Below are experts of layer 2 (counted from 0) of a mixture-of-experts language model. Rows are named router (the router's row for the expert) and show model dimensions 0-127. Each number is 128 + 24 x the weight over its row's rms, rounded and kept within 0 to 255. Numbers have three digits each.
After each expert's rows: "mostly gets" lists some tokens that are sent to it at least half of the time. This comes from a sample of Wikipedia text that the model never trained on.

# expert 2
router:101086147140118171104129081138149141105114115111143111127154149140089099123131107122128094093159147093159151099121145111162110159098150148184140133075130097087142143141103143103143090175084135138137172096122148108087111124159123169128113174100129136141111083160120161130148151117130136148100115127148157128118101102146133140158126132126126164136102133104146084146111135151127119128096
mostly gets: "im", "ight", "ion", "ult", "ess", "ect"

# expert 11
router:083182111108134142106096122135119143133148109159117151076094128153117127093111122116124124146095120138075148138148135128096111133135109140159109106117099109133147102164126134123118103194183115119165125105124119153124162158110108109125165126098165132117135136107125132126137139127115169127127125172125141143122156111180137159123100104129062088138144132106100135126144101123066077115133
mostly gets: "ar", "in", "b", "an", "el", "er"

# expert 1
router:118129123114128127136125104071157128133117134128158098117147120112134142131135127100087143108116123176105094142107154164132178137183136137101069139105130142115068140133168113106136127149102136085134140118099129132129095111129144124162127155117100146084181102127104096151116159152138177109142065125156095103126145070156146116126144106130135145123165148136127103103159139114130144139120
mostly gets: " |", "|", " and", ",", ".", ";"

# expert 21
router:145123147099113135124121147126147119092028078122146121126147157166137113133122112114088140124128147139157176127170110134103121119142159103098151157105136151133097125114113143102182123157127158144115155099113088142100142105156124157135147160106155157152144123116120131120151130169138131112148144126159140168116159101099149152118180140113124181083123123131162110135126131139124143156155
mostly gets: " \"", " an", " out", " Car", " up", " him"

# expert 6
router:098124145167144129156109124182137122171127141066110141148139149086118117128143092127126094180152099093160118094113153066151136139114115129135177102106132169126126112156081110149125120147155128154126106116129110131113110108121076106135151164149093137145101106141106111168163105116157134142110174104114139114114106187137137152125133147112145111148109121103149132138103112135143097119106
mostly gets: " st", " St", " w", " K", " sh", " r"

# expert 18
router:109130120144117179100152157154134157172144147122150110109137134060146110127118091087096158108099108104137152104127095062112149120108091145141104128152125109130155109162126122149128100142164102105139165146108130153117094138157129154130158112129131118082097101143108166155128145100109128099116129146145119141160170131172160121119118144129091176121102123103124150139142158087142108140119
mostly gets: "am", "c", "g", "z", "f", "p"

# expert 17
router:178121119135114143128156125158100118139127137155126200142135137124144091121082126101161119154127149116153148141109199125111146133101133158142138129166094098114131160121104138153167115126156125133098163168155107144083128113097110102102118102130136095163150111138130132138092126151123133097149120137142145149134110114135140193115179190112124098109111105151152137112143107159140106153129
mostly gets: "ad", "em", "j", "ell", "ol", "d"

# expert 5
router:121102113157149078127120137103112079133099143117146152130140116086125111139110173132107109156149138098151127129118113121122146127111101152118151112112138126121141134105089129130120124125173150189114123100104126130127103152123076113097171100157070135170109126117182105176139120140111180129133167102151126132115103174094125173140159147112145126148121097095136153140100140136099170130122
mostly gets: " A", " O", " an", " U", "O", " a"

# expert 0
router:126144117095136220124118119137146158110097096091111125109160155122099165120112091182146132159111124127145149139109149098098131123122119098125154142144112150129151119131119142097095141109150155095111129139181127147152110114109117119138102184110113128090138134137171104131066116084125125111110135132090156130142114120168120092126145146162179144105147153108123159131111152146119143140112
mostly gets: " is", "n", " was", "r", " r", " 199"

# expert 19
router:115094127116095144150090142117084175136139169158132124104112122117111097149152103145104115107124159113100151114120133105115131130121141118166113180123098120139146170124165127063106162119160125117143110136155156127116118116123139115176122109123102137098151127122118131112141176081149130130131081184127109127153151107158149108109083111122121143130153128136098129073177103094146175122120
mostly gets: "s", "es", "er", "t", "ers", "os"

# expert 23
router:113111149136113122142114107127104111160147131191137165165176095173128128128151122136109102127098127124130157144146143150128122100124148142112165151111111110140119088112085157118161148151081075159136125149145121133106092155151117158182112095146106104130147108112123160115137106161149125104111097151138128130128175142152160153146166135066129111148135101119130109116103105135093098089108
mostly gets: "o", "is", "e", "re", "z", "en"

# expert 7
router:118105088117145093128114148069088093148131134124150134131122118133167105094121150107104139127162133135123094133167092125181142110142117147126148128139130128116147128125148068114138096105143114156144102045081099103136107117133164136084119125130087133168108130125086124154184139152153147130143114104109093135109106118136118124115162107109096114150139120119120118118161108149138132076110
mostly gets: " A", " O", " In", " P", " re", " I"

# expert 13
router:122123147177147157138153120112110123167122134106113112105119125078110150142143149161122115140143145136173139146101146091133145179129124136159145077127147111143120176071086167154098160119115123155114123131103143165149160165096128060146145139133106134107095109131173131123126073125097148117151139166141143096138139160110109108117109132135159121142129117109150135146105124092152128148164
mostly gets: "a", "i", ")", "son", "ite", "ina"

# expert 3
router:137128110094145109133112089141110165147132127081108142170130130163148113134151115110127151173145137110143060127151114130123085076143133152116097168128150117123132129139109092107147126135134121113136138140143116099122125111137169138116097125125171117190197178108119176154111132157106168110107128136107078104117122110176098135132137152113115150165133154147140116121133136104112096126149
mostly gets: "on", " of", " in", " by", " for", " on"

# expert 9
router:132139148136116122097117127143121154091124125157138159123146153129140120097137104111153121137132125124079139174135138137115106135135100097123133084142113166111088155104147100133117143130141096089129099130120167123155157099148171098150075103126107130117125129143074118132106135070130118131150125155155178128159136056165062125138136113132122101170141100133148126127147131113179122130167
mostly gets: "–1", "ach", " 20", "ol", "stit", "|---|---|---|---"

# expert 16
router:122132120116097091120138096161124162123126144102145110110113072116124103156112121137099127145105137140115093159108136091157135076124133121111099106179167129115106112166106085143092115113136126142129110128125140142101126088121122113128109146133162117111125175133132127073121139109128184143163128178167143101144104170118161064163078142138122130186115139144138126123123131140133153141146
mostly gets: " to", "3", "6", " 3", "8", "1"

# expert 8
router:154131142102107158120169154138118146123153115158121129151162118169090158122132107147155120119094109155153142103097106117073113145148145138148152123182118192136126134155150100126118164133105130083118173123157127141148180090154112153125090150119126138081100115117071142125100096123136154154151140113119121155144145099108136119156152117096142119147127157146157136157153165120138130109089
mostly gets: " l", " F", " W", " N", " f", "w"

# expert 22
router:099119146188106100118124126107141204120132124134106115079133115100122096127122131109101133102138156126132143129139148097199181117121131150137091120157134104143098146093133132111086138146084140093130109152134132114131097165123118138106174114161179127082133165128100104120084127122118142131125114116151143147146145148151139116118130140118101085148156090083117113130158106112124159137136
mostly gets: " and", "v", "as", "s.", "–", "our"